{
  "experts_per_token": 4,
  "balance_loss": 0.0114,
  "balance_bias": false,
  "init_std_router": 0.03,
  "tie_embeddings": true,
  "lr": 0.00856,
  "beta1": 0.95
}
Below are experts of layer 2 (counted from 0) of a mixture-of-experts language model. Rows are named router (the router's row for the expert), gate (a neuron's input weights, with its number), up (a neuron's input weights, with its number), down (a neuron's output weights, with its number) and show model dimensions 64-127. Each number is 500 + 40 x the weight over its row's rms, rounded and kept within 0 to 999. Numbers have three digits each.
After each expert's rows: "mostly gets" lists some tokens that are sent to it at least half of the time; "comes before" lists some tokens at least twice as common just after its tokens as in all text. This comes from a sample of Wikipedia text that the model never trained on. Tokens count by the router's weight.

# expert 48
router:531430497497466520570476484499467474592578528504458465486529476533506511519557497547491501451518448444494426519544467507490511540557458516492456487528469595485514456429516497465534516412500431
gate0:493488492497627424497538477530493515491481447546438496523412512440537497505443487531570484557517462479480474453464498507493514519520512519488509521559477547528501559510472459525527511517560492
up0:502533504504548475460461486547522506476482480501497507428435498491529545518491454530465457583501501510544515482547522513418543494530501513488494433457490522486479540497475559563553477553555505
down0:483444498508497538467481617469474507479497504531464533503531446511475486496491474506544483517441497453508489523485527555612411568545503455559505549489475422500528454505517486511488427530534541
gate1:504456551508475459512516468543478575611591509473516532461433512440507454514507521466513465484506595471534447492520540467473443510510470515506509503494423541503499455497567509539486460576525513
up1:505544467495510540533577460473505507503585498502504574494482475501536507500512503489475502465548532405471506484501578455445439503486503469511532545529440564473519513526541534528506430538525476
down1:501576405486561502561490501503471531468436458480449517568558576479452530508475535456477437521517471504537508452474549538512478512517504519535540591523496540520452482473527487522474522472510466
gate2:439466511539490516497473481476480490477529569524437518500513579490463526508456579500545531459588437541469475509499522524523469568467479534490548498503555586487543492512445504501498564526582443
up2:387488519511455554481494491442460497505539548496436485467493592467505561497495572505528540515522445577514553526496507477529424583469531523480499511528499545484595478504441521499437493538535451
down2:534534436473530494531483418533514527442427511426439571492523553524484492503519525468473551493505502504500535545467479535579536482477535479489502430547472519544575492498420531512496456535530485
gate3:496483502501471488466501556441541482545471496466416579547518524544522438548498524444479502506510522497438499440546506439431474466523448531513543603544498493453465478541488468516469556442468444
up3:491487540503539494482457539475497493548546537496537520480586531501454423494489499512498480549472527477398469539517517484508489467582535471458526500491521499480519462477451543444539532504447536
down3:505530456448499493482513554467546472465465493461538542460475462485467508533497551472497519511558531529527517489499487482528558486463516483577557397534480481510498492492482527510501508508447474
mostly gets: " Carolina", " sea", " Cross", "ennessee", " Charl", " night"
comes before: "1", "2", ", ", "a", "ie", "lav"

# expert 19
router:530463499500481520475450553463449490468526541477523518457577508506541466459469421455518548555480509499524471506573540496535579444478460443539487568533482404497554474512442465436513495427542577
gate1:476454525487504495515448617438420493557520541520482512527449430587504484527513472511535459482530540547513483544546526502530536528456457537509533538603496456438491467470455510459518560514475502
up1:507560475501541524456484466511544511547528521477419459515551618431487486441517525486446483511506463463469523333470502464464533552582547460496502454429506538513510495523567531520421519450516496
down1:505507498545481491509535468441486424506585499477499478530467530506457503534502516479487445510476536437590468534490567486512528462503554475455540471504506487469540523503481502455485438505518511
gate2:580452526544516533544468475590496479497488534491562482496528462524525482484501497466483538502501503486503515491504457428443451513565520471516486502540504500477478451501508476549549493492508607
up2:522465494526485523503548523517507490583480608466533496501555455520523469577506460501501515492478471522498525538515464463464449552472480498548457495455502490498551497508514481493514452524518532
down2:505536472507505525510580485508477530536477525453463478484424531485463507502544481540529538509493475490567528463498527499492414485503428492537481540492462478439494556491512530436568500443510542
gate3:445461508490556483529485558513461544529436518456496503503498540567482460465377472503539600534590506482516548448448518539518486482435479457490474564512519470502472466525477513506459443486509533
up3:474446475493505498471501478518427517526483514444526527503533450439461522440518463498483587477602447451516541515486533445484455507489472480477506475511523544504451456524426504535544470517530446
down3:511438544507459532526456550514475572492641537442452528468505525453454481469533524476500516502540477540531515480584513491500496527461606466495497481453442437485559496497489501463569466483511444
gate4:554477478510457514460524579467528538539523535540499522497489433470523552388499554429488419494546424530555496470530517419492512512430520479461489469475500547511408455518488528544532518516548467
up4:486550466580482560517594450463436512480533473496527545569490480503488513476530489513570557496465473490481413525473491452510436595438499467503517575399530563464481499463601487555564575527514469
down4:434494455576560587466506468409538541521516520570564498473528463526463543494427517515463530505483517524465543463632543481488552505496454550447529561503568514507487441577558463523487503542467525
mostly gets: " =", ") =", "\".", "\";", "== See also ==", "\" ("
comes before: "\n\n", "The", "==", "===", " The", "-"

# expert 51
router:458503552446399574530499480500482484506570476503512521512533535487543461480568475479469475428436503500562462510501512521502483560500495575586448513474436534460479439490560487514494482532460479
gate0:489445506474437511532487533482486467423534462455475558478466461502478502489484495522531509499462517451536472529463560527520537585566618542504503522581483556521469508502593428489502474495452555
up0:493448554507471505523506561535508460496494387470473516460512495500479489475517487517525559532499522520519483485451547523461558553605517563519474535593475542491451452508552442553521424486510550
down0:496536509542518520530527510562464480463486489520476473592534508539538469494415566548591478520518465477497472455496515473547468459482440521504454507518513464578480463519466545518479434516596474
gate1:501512509506481525547506541477441486555473500399536546456493460439501462495509573433564492464673493635544512474488526498441418493460527467443535508488476515492543516508533510462539520568473478
up1:425518516517450553506526508463482473523522505450455469500490424446540547523541521502523411428598524615530486470496512543496400509510503508521479493460516533530563518554538562525506472583495517
down1:443469480435508532514479584480584508441546519516492517505473436501587494504518479480493469547432521573485504526519530503519492462480446515522545454535565485514473444520447521516441484536564514
gate2:546587478504542502506460509511514565633496495528486542479444577538498531424474460406606506514552465457462513499485508475571534401553418489470583516522484492501530560487476498591460483481458532
up2:570517455484440511483456523566464547544503444555448483503491645504520538420507459466571524523549465475490524552453493535487475482525469487477612521458523480541569529483449547570511471460521499
down2:420450480534535491458563477502445481540508489458545457556521498451539497510578532577521545447515487521508465464567570619490427526509434529460499524476511543474458501512433564472438517549521507
gate3:531441513503402525496422590424540481544455552499499477531544456491463481476446506538417522506414487532443483521529524498515468522514554494476458473502455523520513505554530522494517494444461432
up3:564454500515466442538466547429517464485481529593465491492515486541490450513471546495450531469479480525463510489503522525508472549541581530514483495428455514488513491518552498572508521435499407
down3:526574475470549421543548480488526479536436455474484443493457518505498454467508504574534450554463443564441511488572473538507551490549512481453463471511449505504491446462486402457457508513519492
mostly gets: ").", "es.", "ers.", "s.", "ia.", "er."
comes before: "\n\n", " The", " He", "\n", " In", " In "

# expert 83
router:521494488462499510522491490489474472524486532534504491527474505488585526536508408520559472475494518503553477480520437543480493458564474532441527467544475457509548540452545495450476491499495579
gate0:464517529490516493509502475522501494455516500456462507457498522493497564524486507439475491458533470441489502451469478573478571568433476491497456478461501600461528504551467520564509509504461462
up0:436454550516489566559551497466519492433476448492560537537550553385471600538505480487433497498564460465463488515479453528540394499438590525451486488543505523464515466510522496534509543511577530
down0:497481496437558489508515510461487503547487519507577440490505536528467553502457389503468476490487537478496429480496547479533511488494501520481552529455459539512439576509542523525510416512488485
gate1:503433562545505513530440497351593546512517478428519514501482500470484542452506568474482457560430524536567509554606544499508447552505442527488479479491498477534516451479519518501497457438401469
up1:518448612477494527483493513351576558493496480509559523500524506497473475441539544502462513524477473532474487462556481517532445490519429468519452481482487454530465461468560496560543473491484503
down1:567414558519484504511482441491509544478538471518491512489474525485567464447450504559473515554505460562505497510501428474484437463439481541546470459498475473472623499517524444475453496524545484
gate2:537631494510465481468458587556485444484467582505519433491493567494530461483508492522505546503537447489574540448481544493463476456487450575572459482456529482468461493545454486518591541504497519
up2:548559492502523503417456606549492505503448542533480470518442533515539499448523469584587554486598480520538513463444507490453485449549465522539466485504502501464460517509471600554556474488506539
down2:494548511514490531558493513505567472531451550467464503572549532513485533449485469516440505529413472381557516502526513477511480581554550436505560512568508486489429479444491474489550555527519517
gate3:575483528483479504506480499489490606475473498451452495487532453554509544428438455522493506525503553470460511484479518505557510473500491501452568534528568552522450521446515511562518451485491505
up3:513504454496504492502517486467402542472461573502507528537494413470529618499450445496465517523538500396480456471497505496526540491503436516480559536452541528504489545475478544476503443505516524
down3:532509525383535460518501500501457509520516492533519490519455505492485502491465503511531476388544533503506495448507542526560466503497450471477539531522416580464551430474543474523466504506521474
mostly gets: " Mar", "\n", " Washington", "})", "982", "008"
comes before: "| ", "|", "-", "- ", "The", "  -"

# expert 118
router:499518536446485471517506463468501410434477448529541522552582471482546510523500493525465541457489508477468536528534521503512511525423603474482523525444539516467512440530470484471509547467517505
gate0:447445476504501536505472517443477514505496538503500549504505500520527507611480558535563450498508562498548518504494525510510456514468494516407453522455502477463510522567528530531475445515486456
up0:419552484508506507467541490448472503462514505566464562494532534461553493547504527466535486552483571568593498570529524509556485506547468559458477493432484493571488517562571524486466535502489411
down0:451502536500473520500536547581415561564506532517593468490506454524488500538511498489424527540511565479484478505527471494486402531526475501509452479458521511482514479510475483497534500528515525
gate1:473470406496490474451505567424509462527409509470477460484466431517536488524449465492594484479505548571538482531468488567476514466447530555512459465513469441482533547478568495466539458479487356
up1:554494466530453505476469602458519561396380545499516463523472475516459536454440479553425499500487515525556529550472496566487522525547562562528470441437501466529559502444499518470473445477491517
down1:424505486491512495547534483513455465507526404540427529565522500501438444581453559504533505579512486480470451465506460466478469580514514550414459429459423542470475452496504528507533501512505539
gate2:570508507533515456460559508536509510560516511494510550531506453484550489471448475515489484589468511547490566515504565417484531492528535473534533509510500490441471459450520485479547454561529479
up2:544481511495493497559455524449511512548509445590520437493459516544483536466501483481487412479431504528487519463486533492525501536469540555526564501536514484435480509514498510499503547486443479
down2:469491512504545530563455513491540522467501448507547491504526548475449538435537506469517544576513527485462429532558512518519509515530508554458428590506573569478524436501518445497466468518507499
gate3:537497559493559569469490511456457516497485433394480493549461459560525546490459493520513526509546486523492508484558511432507525487529554530448501476486500572483446503512486528520485510480551400
up3:456500487523526489520587520470486552481476527472432530497450531573484495492448540497524508546480540536545556513541512488472502350459523539497561529470521446544516507446512451516489442428483481
down3:484525549513446451530457491539511573509497537527433567426487464482515542474498569524388473510547454505481503504594539464488562511464527525473438548534483512586503448480517506424556542513466541
mostly gets: " / ", " (aged ", "″N ", " of ", "′", "% | "
comes before: "1", "2", "3", "4", "0", "6"

# expert 49
router:517452561524553530592504495551455457413511520536506531453514502464452556483446483473431546518473492473554451482506472536466578461483486579513427529505557444539418427512563466534438612480509475
gate1:448529525521491501542525463593477448515482474479455452538437496510504588524526544444508575481487458497529521521581490512534557517482476486544546453523467523495509559515577473505473507473485501
up1:415474499547481542554509481543463485474485498480473477448429497476495574520512475481506524469491494517497517468521493540538520514441503480544593412519480479502530524528556487498494512481495504
down1:457507471490519465444506464456598455607453463487413468490517471506465519520466488505446463515463449502522477578567438447497550507574513426451555559547468474492506488470562500498523531488537512
gate2:460493498511508549499507529505457498486445462542550471583562544542505523441483524532495588541488496529472459479495538560436501476447483491470457501523496521479509532523556518577543512535466486
up2:438405490508510514495536568553412519474461454545516444521518491525513493439451493533491510506554530556463465444522520540489520436460454497495499499501480514510533496549476450520548554530510513
down2:487478471450564525581507481525496462475528479452488504545494414479550535500544488559477583562452478513536472563470446379549502533580479457538517517527534509524457462493537494512489437449451503
gate3:505480519542468542547555506561583544470445508508561440498524550448518537488515500459488583546478542455529514590584509545503520486518494508459469507528545525519470472482552498572547508493462458
up3:504491519516526509531532488544601486502462517521540502473514478445515486504527513425508551495494506459468503593580444504509561477586500482460464496485530511529494484464558514552575486509479503
down3:490503463448499452524469540467453435499487536541525580541451551539487530529495538541506513494581502565549417518471471545463523528507570548442584490488419499496443476542518529559440532494444535
gate4:556503533509376502497477490503533597473521540443504508489569501539504574533540417532479452491508496412538522543500538536487527524501463495484565501510518540479550495520492534496418471541477472
up4:491471497524485509523537494514515523485539478472581456472442523499565521492535474451425493425517510453611473485560486488520458576503532480511528564423457551437500451465552499535538458544541461
down4:580485488511499517498486498504519492535452566462483502569554507478479462482490417536539454524476486438458497495525525535559496526536428506523524479470492501442465463497477546445537507535486486
mostly gets: ".", " A.", " R.", " H.", " J.", " Society"
comes before: "\n\n", " The", " He", " | \"", "5", "0"

# expert 28
router:522457523500490487445526522519436440501490485554462554443491436546566504532554478516492502417490502459535468452454472517516501537395512490469460533543455494509471454577532495447461525469488478
gate0:518481554488471489459536515464518534482530488527450500494422559564481482432477502483480576447512502482442509461457520478503538379459570492521488547455403555435462457484515493448595450516399512
up0:445498586518346488507502493448499512477570511515443503482500532603501480515494574433464568477457492475465482536466530542489508412530562512529526548510448566406479452515526534490516460540508516
down0:522469525569487508484500564459486495505526501493532453553517478502632504562514553480505445484472473483511480454524467524450469561490545588517415537517532451461514427521574500414540481492536550
gate1:435453424538491495496535507597484522525479502491519491538486538518459564418488537437523535518432489455506458509495598497481476437522494477482536514467524524508551487497527515520498564524457480
up1:441449572509556510511530515466523486482562479495507521477573491468495552544463500574494516534429570462518462501528539471478465479488504508475469499613467575447461484541576484498492534572523576
down1:482494433449548422459507473539490452404506524523474496519521484521542435486503484496525525467516470483466537493528469508504536512500484493545569448443526478424461502455473502473496536451494465
gate2:488495521497501576470464509529518580493415484517516512424469487554543489534427500469542544442490561466444550504479534481496513469442484480506531484502478451445534532517512519523473529530482546
up2:490447530530466572470498508583467525476485540511536492438440459535512483472481472485541480494468544516489530549457583497541548504486426466516501486460500495457547480517526516486515486512547514
down2:449497436544491491485422557455519527529419574437473483486533509529542497516468528452504453498466552466482523462561540522566500495398511513523498574470533473525465567462465544509531524495478498
gate3:545490502472495491488528477519476495493464482546518514490500498494426497494513514498512561429479498490478497487512489448486447487493493503484520488593341507428480456497587531620551513551515564
up3:584524547471507455486525562546478516481531494511464507520508516532473493527514586446503551463563507533527463513493506506486507513467483530499491520566411463454458512437557523507474507468549527
down3:489541496553533517492550500430526485511468487428559536487529536531545513537531594467476522399474459496563477522424507392529480513476493468437460496547543494500484505458522485559533534517518554
mostly gets: " |", "% |", "s |", "er |", "a |", "o |"
comes before: "\n", "\n\n", " MP", " ·", " Play", " Total"

# expert 89
router:529497473470552462481456502472447536480545503556506514510473529457543527512526521508423467506535547468553468493451514541415442518466455462500447554461562421565510499465483475486456527442551524
gate0:485558497504460445511516491546493549469450476527468511475391512464503494508442587541465503578481469456482515541561518495540459527500526497489558491492583517509509494520480462475513553506518488
up0:539568501471480520497492493486484581468455519548473476504451468482501485540487535543493536520531468466547530528606488535529401504505430459532557535532549472533467465470511478469502548515496492
down0:456526534477496488483547454474485575517479463543491462442537502491487459469493508486512478580473505524488521499480497511529545431547486460528515497453494540564485518502587471512483596430513539
gate1:597486507451509503500453450521469525495574504465573539515462487481472574475501430564507468517459502527551506488494516512468531422494534473469458491596538497358446553481548524542558495539485586
up1:575583518483472533475452522499436515518548552469517548420540432407509510533519493534512530488420425531537483485448507475497477481512479475520476502591561501367413496517508531533550468579447550
down1:432518544492486526498471502471558516582545399421543524568451513472552505520471484530463516474468450544516507483450466454546460474564491541447439550515543490489500432449570555559533518518522530
gate2:534513410528493481505496603429432511463501509534471504510456424497527531556497540533542534434591528503468473568480489567528506474527494503456557514508500565476514466585469542543427420509493532
up2:520483414499442547495418558567442505516583475527431545522476434457534561532500562545562525475514542553469514590449501551509527468501486488484488488560520481464455481527486566534482470502515456
down2:500485519522525524473510477531493487528534522478475496542481504528535600448452519545431513467449437528481484532461444499535432518518551506623473595512567524538545433485425519521539396452487526
gate3:475622530491422492500514478505465563462467522450476470511521494462528453523539610437511508460521506462527493528536539514527504526515419507535469485436503517528450505458557537572498384537483447
up3:485564406525460495543493564480503520471506485490503507506457488514529449538552570468496460459544423475547500594471513513470533533547424497551428529439518497487481523463618518542548454513557453
down3:473526452521539484438511552533566532529547535502374499597475494519486486489482582514478507522552506479508528474492540459499488482491474490486485464442528532455542453485462552516494456525524470
mostly gets: ") | ", " In ", "\" | ", " Win | ", " On ", " Although"
comes before: "0", "1", "2", "3", "4", "5"

# expert 61
router:545544486545471481480564430540585473494513473499605514479430531436501460450563497510499516520423462518433508452510509495493514544542493525469463477497465466531483486455531451499548478555518579
gate0:565478565570512544482445533478541463486529501448409525531575519534481493484499477467520471495577515486505460504513493503503509513471448452586525481539517470452458521476472508460438477602500440
up0:503463546512443540522502535464538578514511574496481503436491403489447488457486497477475480507487535488524526507503554505466497508434450532483503465490490481484551498546500512542540467405492496
down0:476519537520468504526434515512556536471475522546536415470434500543464553462579483484511446476495530496519525487473458515472548470564565539518526477442545558457534511447552536427483562479529506
gate1:546463517475493521505545545499517509489550545535557466511437488456518495485533474440532527473506482484439510568475484512470495552483552450504498469550539484507518488508552489543470551494500524
up1:514385461479488491519504519527544457469509541483595417488493465522548503496475494489478553480483484441474488617477509559488480495491536481526475431480506488495519431513484525528496471461501526
down1:489500417531497494513539486498526465514502497515497475549446463501580457404505536523574465498522520486476486536584524481544553514533515523503566557401471475579455434525497466500501497431554502
gate2:456551468496495503558458548407503507518553489556513431443561430505507541484506483498513523497501465577470500586483523560483507422504435497520514551531502477498540498481532444473499551477461462
up2:488578488503468500553480540509457483527565484529533436513507460478525457456509491476516463449464450517459568550505498489490505538551516576559419471479500512487518480486472529550504496494436498
down2:508486500474488524451439435466476564479505518536402486499493511426504563598529486547515548531477493513529581481510465560513561478477492549482459512527538455502488456481494516556558472500509538
gate3:458492449530556532525514479499513501445464442556524459415451519562413527517438505520505468537516499464530512582569525512480498500500500549511506524458466490512499469545439478480469510488548478
up3:582541476487496470500517482529463500487493502533546503456540455547495481459469514548498494508423371503487531571497466405485476479488486562570469537474481520442502479485500506462488484456544515
down3:560487504527544443509426463428528612548587467484419391477594543414492478517511507490500506507490493483611603483478567531508468517533488546510501523466509460509598399545518509486497489513475419
mostly gets: "960", "ampion", "016", "015", "958", "023"
comes before: " | ", "–", ".", ")", " |", ","

# expert 103
router:464474551523495538551532486552525475467462490418514538529521537513505435480589476492517451470447576484456474529459495472468486460452469529502552521513437456493565490479569456532508529457531435
gate0:506512540467496486516553435488480547456481515488478522494508515529473520500503532480565505499434515433468553563524512477507466435455432575529460501498529511483475519505495495528483508424524521
up0:447495545510537487486522461449501524515493499483522504515511454553469528451496469467492496548495508506510538596541527509525423464535499548559483516558557495468446564516520523483456488482503603
down0:521545518513498470497521512494539496550565526502451501461461461554483478559458541432491473457564534529529469483494497518541468463466489602539545515503401504510478516454455548437557499493467451
gate1:458532537499538496424523480507506471509483490421430539501504607558494573534507495573539579506527522553490479495520579551460482433493486543513534523518487557460545527463544544564491483476475534
up1:441509524484572487494474491446494515485493503435502514506525577520504558573490429584555567524498556581491466474502588553449464444481531497511537515524471520464555513472534564522431472487451499
down1:509541524491539436434512522469509469540441500497574527486531498511502538534461505500461509466610563505502466500513515473498486471430516487440515485470504488512545481504471495520420516484442509
gate2:474577518526443482544516580501498539516462499502543488514560513516450498499491432492548539579467523516531512456508521531464455473461462537485502494500464490466586564505450497528591439511534570
up2:441537500462469462522516509490529507499441503502518526524513504462433481476484447483571445542464515512561483466492521430511433482449531521487499528541519501505555475458481464508538481516518573
down2:549563539569456496547473548497510438493525505433510505509526525497492519520437506481497491494500489511464493538519484507505527440493500523601478446515465474470498386557505508556511503475488491
gate3:516482481537487539463496511504478511577507582463481485487554403491524463560521468547544480543503485471510496532483481538554423515475485481464488506509512582472544524416476505480503524506496482
up3:468447494490482486478460505546462515515520509490477509470539383445465480475518516532541463542439520467480515464478492536501519479455534500474492482492527541513536512482513491456519513509544516
down3:493482543489544506469589451552461477532526459489606571481520531498541494464538440519479514519495416431444498476539444563501519540520542521503566454499524519452545510523469509485499490470499544
mostly gets: "\n\n", " mod", " Sen", " Robin", " JP", " Rob"
comes before: "The", "==", "===", "=", "In", "In "

# expert 16
router:522574490523469440516505441544546424495491419478570590485464440491510480455514480517425517502492474547517513499543489539469566575480444498527425469493571518503512552453537495535451592515511490
gate0:484507482526443555440516460526499465445540433444446490442485536520520518546554516473490479518543486487519505434533498476405523504468509499479513516517470486489540493487604511489524474519475538
up0:519520514521484498425486455510585499478584457487477497502474516472522499508546497457487440560473512448508448460588497595493503556536500444473495541479461474493501510459525499528515524514528514
down0:527472537588544544533525486417399522462454491562512530598446453450431458486463503493460510562484481438433478518435443486530545514451568508524480512504487473540434503523516497548555514554487469
gate1:526582516497483503537457495532476468512477537481485429547495521491522520479496530490495461552560488463478512488484530519546535612517503449502469551549496539463547559456482524511590507512519548
up1:477482461547479485491495532439561543517558530566505631417526486534482491516456518517526527512434562526544488570441544471451476484483522508485532516501509519490464441524490491452473512489435471
down1:523526563526481497504521540414449478589526532461548535549483458444466553520551477455523483501445439418431485490456560532482492472513496450520492487514486515484502542489559507477496490442481528
gate2:512485444489468418576533567567464482524493483500543457501439476501443505471519530513515484549505475434509527541556503465493448505484497470536587492541486481448504475492470518523524513538428522
up2:410504643524457488533529529497471521583498512469506447512564509456485450477474481448479498505469507524587547571420497552512487538492457596501482516494501491477464458491556528517466503483564535
down2:456534481482528473533495502495522533531571504464479495488435461517575572461504461459473532437490514529545510489529499410561523489442526486518456499539576479449424492563512522462397540537517468
gate3:559560485494494473481413439460509448544514492487475568438520475554526507511486523527484552434551545521582510495541502483491494552543521478559515464479469484465534561542491572539490481491477527
up3:492504528464519537421483524514471497628450438509521480581447455515491469518519478602478599488618585556498481499484512483437493498525526517476487521484466546494495605432468499505501492441473537
down3:516512517451512479519501470552530465525448513460532541481547524451486543497451521452441531456462477487478518482500548523472379468515466476462464491477544493498481452528608543510520455558461522
mostly gets: " he", " ac", " exc", " He", " she", " ×"
comes before: "1", "2", "0", "8", "000", "4"

# expert 21
router:522476584455541543479564452536530517508501505515511425516484531467568471501495542506483507550471552466511548528526448527554542494492547487525414469497428453486487442518442485475461521416514513
gate1:543475530507487504547549401459423469475512451472518455407535545497478508460478501505492512470525448441530534528494479603528500546493459490499507470462469549459486512518568484501584506536481418
up1:508482583481484568495552566528445492530513456497498441503506510500559486478550488470473490530479465460494556486462479610527538492579540451533457514550487506532439485508488508487502463538435511
down1:526479456549512543505533446478521539467507500531533463421541476514528446464434472432551488519461577584561536473465539494443499543458490588491491519488464479561520523494498494418469506496472536
gate2:561504517473447550461425471477542520440582439473397449544542546559482513462524394440470503457448534469458513550489498462508555515564422507492484486515517505510487476496471481483520489494492528
up2:568476521484455530479514466510477442428567498441426478542528582516487504445493414487491462517483437438433546575478515482516497457549433519509471497493520520479480482474482480462493517505459552
down2:555527561490500441549500555492507483472548441522455525484563497465505448547524460528487479514503465524442499497433558513516488491520492523527512446494460475530463456430497498542498602464489487
gate3:513465493484443514521515524497431501458546523449568507442482556424487533544476519490456534458463497515515581552501497495499500497446537471482488575527579536495494546431494601510514434490553493
up3:566460509513391500560524559493476537449477520502559487462472530452492554531472539523464571421433473511500584551525478522511503502418490435521498603528505495489452520463531579457513453506577503
down3:511474511493459458548505599483596510499514552450586510463551461530452514543437521476529507495541418514494477439505485561552504510506458505554493475475461502449484479525451468432535416471478426
gate4:503506497550488507508511544488484521586530466504488477500506525449466471561542532486514505441448415482490522496434520417509447485523477529539556457532469555565515479504459498503480542518544472
up4:503533554546527520482512556496441450528497454524439501527452484397553487511503600466528490543498443435477538498477520446515464555459475571529503501514473524512529466486490498487523496484591481
down4:458466480468479480494602487472424530478535487512512468492522507512593459481553522434519521519486526594528453523528485532545519526507509513511460509441513541438458489480474458490489486530530485
mostly gets: ")", "),", ").", ");", " /", ") and"
comes before: "\n", "\n\n", " The", "1", "2", " He"

# expert 122
router:420445448528571513496533427506517509544438463447546496511529445470543498511442536525501468475488535465481446507430544514469453446468498460430569529489516511504505427473547456426454463476534558
gate0:526473539522508500528445477484471510390505468464532482502489519518438547454486465447487532535512512546591486492537493500512430478532494497471573506572520556459436495457428523529487480529549542
up0:530435499509548521525429479541449524455479497461488440484496471503478498470483483451517518530554516556522480518521501470519496500524526492521587464502558531456384496487408540510479552526549507
down0:504489566552509500488548493493531517521481453529491457468503457451475511541576531445493512520470392505533509483448412589527606483465516532538530537565513539600498535475483473459502423515543489
gate1:521515445558492515460465570483579428477514533428468517501479466490450493430499454404537417475546528570509548485484551498537508499536547489518506532599498572479484473529536525529535507519464515
up1:475410485495436484477468526562580491429510488474505539527434513507536478318487477495517484420458455507512498539453507462490511504553552513510454497491484504548514493539526522519503440513489505
down1:533479501553422519565516552510522498488500457504501511489500472496480518480472467475500491472504552462538491470536486554485543565504456486505471476514475496466554558533516480542476497474496493
gate2:532479479517479532512540574448469548533451556506509508494556455478503437565503516491500537534474455508486496464470527479465448468506515457472557440559502529481545556466531521521514458526503487
up2:555449482490462526487491527428461527499500467578515517502522468491490509599525473452528526507461421474497492440476495449498466511473460448526532425488477534496529507533535471533605547522488500
down2:506525548475495450465498436447457440466388472476577486564522554519476588487458574495509469468428527521498544514535552545493458508418439524478506437494529502411468417464497429524491465471452438
gate3:596481492576530505572508475530488608476475507474459508522436558531503478536501434559501560475478500531496495595474445479511518500497481583525509452458471596503521454542487534460511415464522549
up3:550546526596579477552447503559551536410504573445492487503448547490485486519478485542482560507502491515506501505534467474501519532521454486528560492505516531514513417564464495484485440476481513
down3:412517528529472502494401527494467497479511581572508526551476488448549520433536520511519396435559551493528522434581463430500560480502549551513552472451477508471528482478517435533549543487495488
mostly gets: " north", " south", "|---|---|---|---", " chang", "| No.", " It was"
comes before: "| ", "|", "-", "- ", "|  |", "- M"